config.yaml
normalize_top_k: true
balance_loss: 0.00389
balance_bias: false
vocab_size: 12153
norm_eps: 1e-06
learning_rate: 0.0049
Below are experts of layer 7 (counted from 0) of a mixture-of-experts language model. Rows are named router (the router's row for the expert), up (a neuron's input weights, with its number) and show model dimensions 128-255. Each number is 500 + 50 x the weight over its row's rms, rounded and kept within 0 to 999. Numbers have three digits each.
After each expert's rows: "mostly gets" lists some tokens that are sent to it at least half of the time; "gets" lists some tokens that make up at least twice as much of what it gets as of all text. This comes from a sample of Wikipedia text that the model never trained on. Tokens count by the router's weight.

# expert 62
router:508597474495544506464418593459483525461464491422467541434460449489531541477460512503533449513493502545546555483549532399543498484604521543529459502530505406513432442554478547421494569463548426509479570419496504506593522551421533530549585452491495477488602560547560532457459473576545574591570587434481476426436431460491529537568518445454452400454421532477438460518489502541425384400478
up1:443487459532493431458519487410543454482434578491446410376479577535560509478535459568562426540449499517523508561493414473481448609515470523463420491581435534507528504469421609465479358539518460495444473509546414581439538549498491525456552477541520454490507585507478479538543491412488447515545506586557497476467481485532501393452550595560525513464528495498502462456541452503520535531452
up2:444540452469538600577466606524537391450475546475604480617562502444376520562470494471513494511484517491520403596467519525506521401515481490421492514544544367465448519583578528516498519439489562509527538537445472449541468569497547479416462474511467528571533518541511533574449541532587499510536574476525492472441492411448498498500529570474559471561493511491540456422457485602556522542552
up3:433468486496458494531613502506503533525513570485568538450487537499486492562540541483488539522571543383475508571567462513421540416525576446491454556535560368405489488514494453570568492472493434412468477540428484481454516561454447446549565426495483593529493461500472530502414493441572458491480417456530643535590443378494445528525509547542547428528492544511540412490560454568540466485518
up4:516508411517452612491400542457454549593548457469503439481547452472553475515500503493595427519537440522415428511508497445464474487451591477584411553542555434465500479576520547428531540478471467485553532509547426490501527498536461577500489456564540528480510461471560597549577467460551527542581441453417499455457463498526451532477541451584642511598616551447532463444551466540424512497469
up5:515524599467514506505503525431534510546520557489521611543421390470548453462556529492572435546510582523485477482472548477516430448502529373480477457537396488439450580407557518569557499537451584553572531544492532521524415521574595418559452400525529508446528559439446454587474530504569462461467452510538497515522568571532585495463457515447546508495508480398493497574496476475468513521551
up6:487448541455527487637547621564499547501525473556560573504526462445517472436532495559487515546554574491470544440525528389522525527433474508563520568505445546490512561563488490500524508452602474530516431473540513493466465398457364548517528536452534496533526490505539436523489469562496472486554551438513563471514462510533497552481602559530429453584415526577487443426495506477441467432663
up7:465345618445537534438455396459519471452556458475516440480495466528464544475464567562603511403587501461442524476618506456531476570414482514509511513509550413353465568516547466637482463547561516492479499530517491538504521458536601453543559482550501461477541509455504502569493502508470498504554434517540515425474479523489556527570437480548521490498504422560467524501554384478502492537462
up8:459446463456564503461454575450505416584482490605491489414529537415439388607479586494470495526468533497462518516505519499565440519543447460481460576482546568497540573513458466509511479399599478485439418489555458551520444548452413474560539430484465476564513459488549502546530499517543527419470502495431571436435552511510483509553437506538543465565535520503523434452526527548437464507431
up9:562433532435383432519460544451474383555393463470553510497557499481453452547483607456430420487568622530544544546597543483609482524565433559455443503475532515520533533525521467573407506441506467462526536520515471550452483485395489545525603448457569583539519420370523529510500569502441545447490501434530590535479431496561556515563510546504556448478585482542468427494485576516422405451418
up10:522459539558514544598429546542546397454513582502485538455503437546626528521451530512538479587443537453502480479542520498642521493547565575529468533528480472480450498502437528386576456527487473460419475448431497554547505557467502498515426532413577595550486465457487503516487564630374508544516571541531508593472463441520536477531573539481523391443464465573527523478573431554529506465546
up11:460546484426484492563543456493441526521501442565539481470488484494403540512451509486601466425479572538490532535553493483617440418442535621426498449594530466505515479461551373459540533576505544511494512480539486489467501481544493554563506524540547521513472569581414570594538560504478506501448406542535469412470475525433477466463534519468555578518515550533465424546471413532493507544581
mostly gets: "),", "',", " in", "\",", ",", ",\""
gets: ",", " in", " and", "),", "\",", " is"

# expert 54
router:524423566529454458564465525441620503523510418493528448519416528508516534503471525426452519481535534395481421414524399514557522450542472405403505465470581571465521469528464548468519483495488518512489551525523466394418452634570538451514476531439473539524421550498569471444484516528483507482515488587528440495563525569472534376572521544561445565426511431494519549539553407395523460571529
up0:524515441562387532544522580458564452505486521501485486478536540574440429465504545484488530378495455431447454525453495489618575542509535450533458437586547496462478536528524498520523565539478439420499529506492471532531465509430583434549508468548560508566568507473520607486541541451508505454547476497600519472484470460456564471520490515544576536544644548480538535451519435515545522573539
up1:402530474544500554602541505554502482471502514497501410503459504540481504459503533526438576431569474571499565409508506475488482435534503438523540421465506502574478504477579548492408438465464502502540470514404501499459487551567497536449490621404555538512481474603572413644603484487499496383452573622430502434487462477527582463523449411567498437498582435528488486511458460506511538507442
up2:549553567528513560557472445530526554558507531633459540475421398428534460475508473592508464491511527540402392455500512507490523528462545460440474514491533463498572507436573510512370391465445530512444565639548419524542452521506464579438407446534558486544490502521568559615450542547509442517493485468484491486499467552485498580570491456568542477521569545537540500495548541539457491487564
up3:462542550557517493427490494517488558450507472544544405477473481567494472526451521534501489544482463512510448490538485494478530552500401449344532614534498523469484495458429533558487533507484538558536535525533556387496500470502489512538566378537606514426500396561515568565514553575545493493539538451533480439478433489477502546536497404542615567411546514452474512526542605428583506474458
up4:534488483506487482528470442489471496534566562564540557478451445458509498517584462401505493550516508486470509537522495482447543480514520468528465521486494495503419500491402509480526448494477490484482527576475543483509567515514560433473433574425605503512501519479551461525447450614507483543521537534500535515586527500493449493439571506386463511449545398527496496413436481528607449492409
up5:488439517508563459537466511439530543402511452547465503582530522604540545499570544478503495436505455521481509508562421511455481525498457552522459462571494446418562564544493515488450403624566434542401501553614508415422534470466422412511503486479415456545529516508459539436558485524602542513520598466501595489550540574482616563506454457500497556463500483464444462540572437425492399380435
up6:460522577411536523590443484413507512568406441526453453597467519543444543488523515532434574543467512479553490430512431406533471435566517477451481510496564503472537438506446519507495495483510488485479495551458439488544475471483477439619445445532531510401414522474526598471421498468432509518519479545516436461543557486547518407588460531430496488475595548532509432512518422600549524518479
up7:530477509501494448409525474428542555521546418554470518481453524445521430530527473459520452495420571505464525479493486531481602390519426526482558566535541509535536517614569490535411497464474462462484503573421576524443461509462472452547568514493589481491517527540526451537495546544481376458531487413595607413491535444449508526500498558477533500423556471426546543543495497583491459493584
up8:461581501459436499564529573488538551459572559459486545477624463520474551393534461453383569519453518546578553542527452573535508514485515474522436522524569404470484544581374401504566448559498496466500501432519407473424491485456513541424504504480536536519514457510417522418424540514607531485570554463536515499541441498509523471546576575519432475421498511471525476406584549486484545572529
up9:550509500534508479502472470360509555565479605412503432572560470441456442534481511522442491540554483472608482496494476459644580495452476393541531515532463522489463539496466628503443473388485434444475503418423492504456577496536543416488486523485436531424507396468529501529506512509492454510461507528485657471489425568415423483499486466469455536480481501438441647484447493437494535538508
up10:463520515498530463423476607511472493502539519519373528472486540479491454496495499532569527524495541437480453494441541523494479441581512517505510439444418505467498494444460481551468449490439531509486439552414441511554521528555524466451424481491484554382458524469525439485470419508478352542484503533490550532531567479532497496534461437459517394470489455377485487489558455575510473555459
mostly gets: "ist", " Democratic", " Republican", " politician", " political", " Conservative"
gets: "19", " the", "20", "18", "ist", "–"

# expert 46
router:534502475458448453547540386538487456507483530550545491584472507404508529543448532585607536450540491579477540509493513492558554579536551507495469529423541522554452543478585506518548419569550470526482417507537594506526506537475459577489433560622467469473559427440443453461417541437469405516441447568527428501466552470523628480589537442547455520495499456520550472471549460573473454530507
up0:478490579465480469484545399465500508463433522498469543510492574590529478450547417566459493517452511443476443467534446619498533606515512462519499486475515470533506457568580492446602467485490403563554429538467518506547524405495443355478465420536468462385441558559523495542496459482478524615531485512565479477565512480558524434502424449435449466537543605446471463433494390537350531500495
up1:447563448453455530557540428532577448543416495504453422482533444507503538470513470434449601489589458535480583425472450539484541505505448464466433436460529527583496579576451468468497400499537439455447586427477551522505538527450479464409419532455477520542443426532526364476519547436540479495471505477499522517590465501507512402586509503566583451510375427421542495461506430519390509477402
up2:474531453532485540546411559504517454513463522513429592508523572528492491479493558502502466457456605600437483358543554437517478535472526449432518428571543468495473528502503455528504508503520472553401504478539548503474512545417506593494545567532523557537510484433482463526439517602422570449613529531489440465497449422486531457487536565524495447530452512415464456527474485560474444522601
up3:451465504562497480542427452471504600400588519548490475554496492497426575560484521492487579456533542425466373504478514496479506481505435490533529460537453475456497445518445503480525451535482418519537468540505435413534539537425548638443520545499369561507446483441416492460559530512458606552466536540599539463511505447471519536562521516559449524462460560470548617472490528495437414486543
up4:425451535526546496569510463489503480497519448499421497471582590434500515536510451394519527532517480561484526473453449591456577495524470412608474467493549517447543468417472487592606542451559497490467528445508576468618471470491568545414491523604484450504494560493474544460466454510525512468431403495498454486560504504466397352592497552519515516460481563548490467489558460434562512498587
up5:513496547482543449478423494569499541496459543505556510487473511348474468538557466458486551505447446491461542522478384510478517534436544464505547613475515457475448591448482474520519504521513505547480499583525563489606511585474555494475436395532556421449463509601514482452497443408591469591439548523673567477470521469601511478471566500546459525530604480475465488476514518503458530520489
up6:498445546431465452521434486546569551507401537497529527477530461512326429511518431488580428481495540472536593521420527477481472533532513481497542554443484416445534523603568513559544407489517515478573510495487519530520420527460475480523479515346466509370442562562418416446487444413473547440460549558427477437456549418510562553488622515523491561478541490444481529468512574482513535470412
up7:551633415610460421518435397575476469477542547534545539529548449535545552455594475566525411506457528553465523496531512530427478563525530499485470441497538485538584556533506454517387453489413481451485534555431529429511493537490505498521562474552507515478466476551479433477487486544520502452440492519467503477570496493486503518521538603503426488522579567535552546457557465505460482563474
up8:550523472550529518624498430578547509528506491496518534428452416467470542506453492524557513561505428540510488438548522425574450457521536471560488554420529530427464453557444468449538447466525439585443542475378447417571454503439489451575467499508577502548485544540503454597556461554452500513431527495571426419513516542535506483553436533470510448531457516533533493569522424503542507518556
up9:504441503448499518419387449495534489434429507485521576494431449520519407456503563505556583466429451517489515550460553561498523506474471455547546522447618488513505587529532429464518493576442470553537409539492426574472510486543512567425569471503494518590443628478508476482506483495499442571545579526517521424471512525535458530502461490559592480482543515515595491387547466421419556604524
up10:486486465504558536540500450516477607512467509576526392506480528528541532561474421605498554492483436553466447535553480489576556407554520549450584545510579536473452526426541502482418478477543474506471602558485509592439466508527432458573453613516457491455525463553482535445599557555404382449481527474524502478435431542540505452620432481502512495455605483433561478508557549488506513540506
mostly gets: "The", " when", " This", " first", "On", " After"
gets: " The", " In", "The", "In", " first", " that"

# expert 23
router:478543512419481471475522455507478416532522479429537493441521482542424497520538511456420433573442526562500590500482577501502442516554505507484491473543559502376557623551524435555401525476430545433553568491453487537406411430423591459477479492484461481489531483512437576521523439535427551482448487536516503428506528498436567557505550532505474527494528542425436549571546532518478576499486
up1:536457552525491561459477492467467506449570419549550574530540412551585432594515528481517400534484593482518538550555539497476541428464519442476452461477548523419505514468443557469479433519572476493386498547534490486507541515400406461528500488415485551546565543576483525500532464550521529432463577527441537452480563479480496483580566470521565507440573470580452497423428512428528503514598
up2:541513521469413420509517547452415462524495577518414415547508620518546502560460527540482497480410572621534535522513529383493465501515568534558593494534359476391495454421486528556541522477470522494576465464529501419545530476572472546484562535517448531533525421510473590561561588536531551432483533594522521537478544498499536492410433464501585450463505440444503543452492566498568536463504
up3:477521510486493420510452481531459551521510403468576494458374516481471526520453399529479539533476560406528484481507384441497450529515534459495535419503547446443509561486602548475460502441508515424454539511499513534499506440493411516569472474507430550501608504570563444511468542474623519497502530474518516459532487434472445525513525493445464470530437402366537496559456457415468530547475
up4:424442622458519523409436489542430571553550538509533458542493505489555444462465574457522445476440491420538548510612451547452600486480548500441472446517577508512530497560552504459415546549430528528584591482548460528502533419465490498503511470493537470525560547462547483575494500555425553473493479527629548565432459532511570485509480537487456499550438478487577586584472494571487480528507
up5:475530445509505496525549510515494529502495428429512451436483542488433490453499391481577482529441466416530436540416528414382496511470492533473537533448584457449446521539555520506506521563531566541513500506534550424548515502605595431547605516526537505516529565485507617455470461512478375473522574543416439455530473436448441567506518496428420535496458461465387494508489493550411518559425
up6:427458531489545568452522477520547506619467455413469567545492493443456518431536528425492522506499533514471495505479539512470351639553565542520425468520505454513531504539508550503531477573524565445495587490542445469469446447457570532480422591530468527548509439460422555393581523475472516474434512626512583479479522428534474618505480547466425473534520459355497506368461468535511494542478
up7:475411560410501562406509482545357527556538381460484513405487554547543541440544485480566483520429576410547569578505512418458505428525505476485582524515528476496546425518564477528520506579498531521588501478557459523523506454541507594532490547489475551454503492484452565549450392507486532453562508512495512502523475464447451521472473503488523455451557483378524394517513389589519529499494
up8:503486602433561435525427436531522512491407571478519416520533470520552476595471515427425508556538496442499503564487505577510497524485544508512446568545576523501444591552528511471501483571511387586504379560452501408441502542416508422457554480479480486514376511519515485508514463513497436580462552526523404538596486493492451516514498478447495555540563496485472521521552517497447483536427
up9:477525520508478486441523483522457464479475414525420469463491544438449470580493457472427557494484550430445460522447446448485519477518505488446523467579487487422586476518503545504391428543518482536448444411499639543430432520499559473501452376443498601475441470575523459425510528508519448617497526433553482494416472463467398429466419447505588511436520533460548553540544567506578523549549
up10:473467452470407612523548579478481462451426530551529485516552576538491499470406527524541512565560387497517507534565548520412628620567576483445484469490514468570538530513433558569518485461482441466516512464487520496490466522456524495419458476576455530490464501374489553485452523478409545505489470421369546493463543538445565438527499631549487472563405443502605601518505420496463502436537
up11:427475462543573460522558507618537489443443517625596593480492463452508504576555470548501550546497534380475513499533546431517492482575495512478559490471530556475426455479605433477426442416519499552443506495565456510548571510550465452591447443498415583536493649625559535448509497559504589505582511528464550444504479481455483436516521569420392533500417470494500425492510484397544550489384
mostly gets: ";", ");", " —;", ".;", " =", "%;"
gets: " |", ";", " –", ":", " -", " —"

# expert 69
router:451497440511540465495470441424528445520405541428523607581490453465448513554475537479469596547574420492580486465562524508552510428545527484469565534517411443476507458464435536567471438470512536464523485496532561524513461408495574528505441612553474612475548545480607554375420596479540597509526527580512446440456463437457576516557558436501569559436482581568602507500537462511489540500489
up0:553426569598520609434486457551548466515456631528479552505547450518447392426491433501388448502556573510485555427490414514391415514515468426447566463479454547471428497404537508445548401582508462404563470554524402483517467533441542502525460546541543535528438451454514429461487498436510503513498551615487517436527511471468426508430597477525486601468515488478541549537535412521438571453487
up1:424519457436499491586453528566526528521422477469497469476469443495420465552503499524496544547456481396477461461494522474507445488477516595462394465494563479479525493598556480531546489514553512553439480507565521464471562443506477494468480550523425541512530526548585520517509582444593479483548550468438481579511446450473512500418620509495557549530616546498548412542546494493533500511400
up2:505492431414541560412577511404474544464530516446511485497546471457442458572545533525492490548587487513548535506522438529503617595551464368519523474476508504533482482505505480426565448431460436540554497497472529532519581484520490459485523620497484515536509436553511595528587491617471547500510525503564518565571584504432550496513470531475523611473518553483447567515523437568442460584494
up3:528431575530492591494515442500559577539422419554491481403569497514497481511510461498575535518473538431536508533508506536536547539469530415458591507554526555506470454533329427523517497482511515456524492435416474485470471487493575524561458502558565522543515485547489507467508554572468445454514456544528508363429482547503468529508524394465417495540477563541499464571503528612482514521558
up4:494541450571509495533464394544478451556544513472511512582474438453529428522505557549422521513463459468448463485469521505615446444577503511461444496547580427413509497441517453528544486519456613514519448485451515421548578508464558507449532537537556532469505354606492586521479502438532443497499448556513425446530477448444498535494527656463470628561559521482461565439586510492530579539457
up5:489515498529558513635525597507468360495507485461542496509418577504440408436539520538522559406446486449582440464513513473390526451480574563492524480474545454448507426446455513530527477520558461538523423604513524439537471536507530474534489490571535504550518414546611587460523523421540526525558593593574473427537469467637482498470387486549536432498424478528512448565581419506537475550462
up6:564480558420596463502512565395562455500497466445456499585468485520519570460453549529510502470477507461528330477462457511560421455550500418538493349519522569553415521576455499475596531459416495511556547503458447480468570557560525575563418535496477610450507471520487484562530449442427494589524445630454487508448470487474500532448502483556490426508418477499485514492486552547522550508459
up7:468554519473468463531485581453487519463452508469524505555486429523489470634604475458467490533612527466510559547528512486526479519590533455531515553434527467482476458511413427444529504514500490527493536450483480480474454570458517476589413454502502409526530486484462591514584564439487538450556558489478518459564522484532525524512546410450476565458521511505603542514512554448468451562485
up8:508450456620452494556482534467577540539529570518500492510532411622487510383384551413404515518458415550512510582531563456424532583575496510459441412556546475482529438492558467421536502559508473495494536405515518409516471510510527524474432494501450474480510536503497497472410468472395502461445556498547514453465510489497458515532543476438547529535380530578544524574559422563526461421423
up9:541435410414462507476537464483436446540525391499464496528492426490495511404550588518563484619487483503499497480487543524487483498487505509497512497509619537505481440573525526533458506521543539515523545579572598473576506509594531447414397480557513531472474506515478590443553442479503507473517508529480413440491550474513451520457581456461445513446494495490557613580523492545456472554529
up10:457470573517538461519457478520486510611502532460573562544502455428515502569517524453491588540526500500518431428540553513488465500524536428523542546487570435619482518532405499491494432485426463470500433522439487519459479403521535522504444504458543447486529512508558596491535511449505561482513442418559523482547520486561469579455549514524501626538444485519562585541548470460429475472498
mostly gets: " from", " during", " between", " after", " of", " During"
gets: " of", " the", " by", " from", " for", " in"

# expert 6
router:402515505488484460516518502505487524552473476427544552596484530451469494499465487493543458438507461581553540529431455512554520455582503460482574614510429423467491447500464530587464375504575590464489514397456478563503540428416554497465438531595407539490603528464482564497492567502508487487546616473519480550489468409479509423526568482467391493524392615551607411501492454458383523561470
up0:473482446528612475466539556494524470556595409517467559517436473581499491437577456523498478569404472601419516501461544535428555506430577483514476447490521471584545496479517468465511534460578519579516559505516434429474450507589503509460521484351511527495440514482522564545512426518465542502501501482500556575432440467574557534456549500513445451435522534471402538492398514529468522471519
up1:560485547627515493518495504555452514465523493523537473534493483498583438466589515542505512560532500396529497507499543436434414476529443482471510428462467485492459529496650501499493538534498540526519437514569572377604568445477488455615484413522498452500397459559474582523507499497475480527490509491563492579434502454491383548588585520448579447530508525538577420478463580496498513575465
up2:492521464505464540465415471580512463427457504514555476522547473500463523492437497505519522406427525489539502454494479548507571448491603563485527500463423577543519459449531473546551466452449623502499581472457553474519522427558505524476441427498607524522561541546638507480443558481507568498496459469456550460465495601458523542494524585503484528497486565542435421548537516541601466425534
up3:519504480452547486456424500485462456481477430456397525535482520507485452485524452575470530488466441445505483550508532585487519453538398505564430471498481464465415424594509440466517485650578460434461518516482492512538491516487415516442428536597473552506516575559518622456485514506517497447503504580411538517502501572468424435492417457495514480425538537431479419532505458519455504589526
up4:518501533463522503440567566498509550405565529538483441546445461498554491552557411527423530439464470488444569443540460462489502513421495480446560474536442497489520527469460472421503484493427512503497558500471405523546539550471539538559485496484361544447573526527489532523560530502448516481548455536541482508386474403493417517594498546586467587501496606460530449540509481516530516520551
up5:468525534593646442602493444507453477461521536536471529525409499544487539396456534589489479460426526515477523558566538577479470451614409520416544488480480577583560429503486480499557434520447554577550443392490505440516564514503510560501555477437449550516518483595514499546524504612423461447493514502470499552454463495439386528455496489474592501476518500496526449518554463612556552505466
up6:560501480548647475503490524570529468386543486539487474537476536545470553468473457538499513524517485471462512524394492524423460477588504393481547491471521486523459514463493592525461516571463431486483539445585521506462422573523461548502503471533459563463495520476534426545549412511473451498558543529490475562508558424528465559525506466509496520431472581492590463413501451502463538520517
up7:429519507533461498440391447482492573493395505466594468463536424414455511442528534496521491465486522559522478559621466391569536479533541509527456475562437495466507514537481508462473495421451442383475434505447519485567544473589511550502514437500483425548537551525494477466344503499530519587488529446522477436492516435516422450540498595469452456518486507514572470556505488550475469543548
up8:514431533576534503499526550437502465528536576447509485563468443469532444504571554487651583533530530536449450496458540451368456503432474493536456415494543393592586447512481534515440517535523507531501555509478463484471548536528512460489478428516546476420519453537517528495545458528477587530581545492550554569506444456513447510490604512506436455494512497473524578402511561529518511457441
up9:492423474518472464530463383457503529588505459582446510412389536537443459551521443474411513398414396411502539571543471515438578446440445518539540506497517531463496575403506442525496466509497446529530517525579521417509511495507442516452447553512514466491498459591435498485437453486490506502499493471541458437606575517418547408600463504399508483515517391528518523455524483553495453546429
up10:582529586587410557504481468475543561452457522462458540503481501488379434421560444500589482571433452543493587482446523486462395474420472463393452586522574557459529515581500503534444506465426466504407499590521481510487479499462551585510495490526542474533521419480502476474510487480543455509493444492451559471518426565488489523466426517516476433488507555530527481427426489552456508546559
mostly gets: " his", " their", " her", " this", " one", " its"
gets: " the", " a", " his", " that", " The", " an"

# expert 39
router:424586521576524554396511534480575467499479464457529521447509549483524567525554502555439420524475489589539472471512479500534418436474530517468440572605503505500519531549524455475535534515465453543509577423586490448564443534448464505540591504499477445384537544435520530511534444534481551495571521524429423552404476495456570513538509551560507349512582522490404451560538564570516472447529
up1:468458421510490515549459395452405499457533487487508456503466464526440497595493520417517412540485503459395467522480538522535514541421517462606506435500480436528531543557550477531447482453433546452495522526502483453534480499545515394455524469419442478471515613558504455433483511527552519513453471599506532476427408507528498524525518499542516451516534480484567510478529547522510570476453
up2:440509547471517529522571523489454483516432581476480464546608546575476485400560476482541523487498518392470533578557542486451446541473528458488469507580446451391426524592566466534473542479541499442607474483593479467468505441576374577483544539435454474457493481454517516522509458467494510447479553532534469448569444484547553496549536565439504523451561504389476478450579497519475488455451
up3:484541539511430474454504508610482523526483420555553489490445454578575395540450528475541549433546523433605526574537524487564462523480484472581499562495562577413486559514532503479442474546426462511472448480471530440467539549581508546461553575403561489463556619482510492500513489505515512452438466607550388469563434486548527419400483481503441438435524462443474487478520509497539538571492
up4:500539511578456469446517422478512527436562423486525494462592454492487429479481503482521618469444494509519470513525516534578551505522514444537558560458456522547493568564537537535562511554483532465495434550466561559497497519535475547532500493540493439425513488516391492522455494490541505504462530422470483535549524529558465491490482577541499531550411511507443577504454575432522537446525
up5:481520467546422502513481393531566508457570512602536420555473527570537537413487493467485496507483505545502409518521496530491550366490470541510514564493456480508523498597565549475440530609585459510591480558422491505526463532487502539480608569460409459443641554417498552480538565472462549454560435555528486495471445504464520603539461593541500384600515440578545434475568525490464441519482
up6:566532435524489481517476556405468455552470548513430504522450530461551574540522476659485494556492446532484498484536574417575415461603587581486504478560469533515592461501530473528440462424504475476526429479451507432508511579415442492536509501399453510364523516579436500548459450489524463499493547523435541530499597548502500471509435460531515395534494466488487541491569526448421480466507
up7:441519486536417437511559540485471548472453505462653508470535519474553557458478528508551456462561482392521434590552486485502584593532483450540405439513630496568473528573489527437461567391546576427585600539484554497505536457463469461473440554544432503537447516454455369572474454488541457507499504494538566509512567468424483471569430419536496545481456481525492478571502500514542566475456
up8:527563546486545457492466564465491507572529563556439496579594555496479479552509521522511445465515566606493548547540502456503449559511462455476469495352486466444562534526586487528512528461583479556483447474618528494441477448477368532530532459491494580617521397593492470474498502565452528500569578561523477518560491512449494559554398492532473522542515508542521513490453468480538476511390
up9:517437572519526469397484502550555459495479485552471493449486522376510486519496461396521477547474546376517505557448520527479468522471424539504568456525641473570557523533588440491507492482534443479566515597374498494501517466629398471459546478453495471474460448440508520533441527507552622493589535512507429540554496511497510467489565512457559506501501496338470447578491531527483493541547
up10:397595516560561481509541532484488527588358421507440515551464529571468517431482432522548566491414532511510547573540589474490451587481473435530537529518456465547519535430529499458514485502552452516456482483481517432458463508562453494608490624515536487485473490524435480535516428492543567609518574581517489511498472527498417441473478518394466458546511538487484481472502547582427494446480
up11:495495450489385500508465432607517462510466520534512534472416484498459466467551530363410466471523482468506410457474510509574458544445476524514490487533556463525540547589442559527391545542521424557467540465467556587443564468480516472472433561555488532606565482465482553551588486473617468544493550553553406548570466519485481470412514532407504438550483474551458580515516507479510489538472
mostly gets: "),", "\",", ",\"", "\"", ")\"", "\")"
gets: ",", ")", " |", "\"", " in", "),"

# expert 25
router:508455531461430533575573514482493483453517471446500481503543540526459557494554557429437514559391511548482501526504529567484466503527618475546527460527519517499545600549545459598475554465461515566454425449537472537399450452400441468423480500505484442510480461540451529446533422446420549463460460514444455496500476514516558538515450522486551548438526544508421452527520563545454544461553
up1:519433473447498460491478544538522460454491526536564461607511550416469464500416515583466472553421480448474499475409465417563437532505595471526562507437599482421535573574508495480549564437483493498513561502521496537490472432519556532576450560531572550491536476570414514472338577470556512501579553524482422465513503563522488476477498488445504502490365449548550496573521562468501517510568
up2:469603477497569455451490432487539647482447472489583411467420547542496509505503448468477497469507524428469566536474475512451479512441514526538469491452576518429457529488469496555479492576506481486480572508491477449469537450417420511497602453458540477506577548402483478437508483507449545534480520464480508581510463458478487490505521483414489505493542626392508508485575528527557511522516
up3:550553514444462581462585403506559576487549463503515488446566508486527502445538479500508522483431323510540522429488472477447444420485528602463412507493505537490487551553548500473422510595446419570575480468480435530539538564449444574432513512506477580417570472505534484517473494526574528566528591544474550522594443374447547495497520445510377453501532510432482466451565535475472493455442
up4:538471425501529504523453521520412416476534452539474494441510493529457506397545479480473616496481437574544479530574446434494446495437567520555548535408538542449536506561452497460383465603459560493572536452494475528494484554441463504510564469413480527500518478471500473464545474392522534452547558488411495449480518428520406578535539445498526505453517506328432526502492538503556484556469
up5:564439449447540483620520528474511525557518570425530477430534501529440481470517535534518513520462520471504393430484433472520489499564597500522436523488436496549552510508569508559578542473513524476545567501496410428461504542488512529533556503488492529442474485462493407540517567515442512513510545599487558483443498357518439554465470510401566473433503511420495488416479545476551506518548
up6:499508486526569534537500459587552441555419351564573467478472526508537476514598567556609560475570449515438495443465563473440534565462445473417390556447426446472586514428469448536424486466510545500510420548551482495529522531529515499452412380516588560426532489543535478523417419373547466477447487532522506545454499528445442442513528457576493499547461506487511469583460577436493473484496
up7:541482590523501396478472520478492436512635471533566492472551568491446471512503418470441487486476449498554613489550466506553478448475480407455531459440504514486513496536526490461463437494479663539506536504447429386429506624457540457446561480440604536544460528551523500523543385480437558520528488486473468583527515464489508565443521509508367540544519483347476481573475580433494542523527
up8:385523515506454437473536531606495490462463553518433503546525445510445536498562516526526428477552515472486381476460453482438505464465572494481427459498477459537553577465533428449484481511452598499539464548533578552434433532562454457538556500521519432490397508569441635449512536481462545579445544482480499483561473493600481461500484529539468487630551448462464572466496525556467529514484
up9:414581578467439547400500439552423465500483540569392501475579427494483444529571432470522523510493506567435616423496490451502529495509568424329608545605555491469509490493490465475476504481523543508440477552542515616472489555477509448519554521467428485419496452441516517569488537466422538466533461490487546499466476500469517445576472394405534535553451537443550516583508547528493444477349
up10:461611526559390433475546545464437475520571568571447453537516566563428542587573539586466412536527496518591496537471478529564466473489475491577507463561556462550522477469444575545553529511460445507509490440490456501506579534469369464461539506457470609531513489481519449493473482525498551469536494546483506542492592559570561583512527453547507552522510525551485430398520576580495582534460
up11:465462493571588473419491487471549547551512562441504530486530543512528497626491497451553593533523499584504480549450515533514462484428427571430576496494556577501509521482542468513420499504492459453421605477513410567511416571457553466585436462443526552526544461452522545425493486530456470414458491518485528443496509653495532466431523468544582440553506458535425570578472524563490540440454
mostly gets: " |", ";", ");"
gets: " |", ";", " –", ":", " -", ");"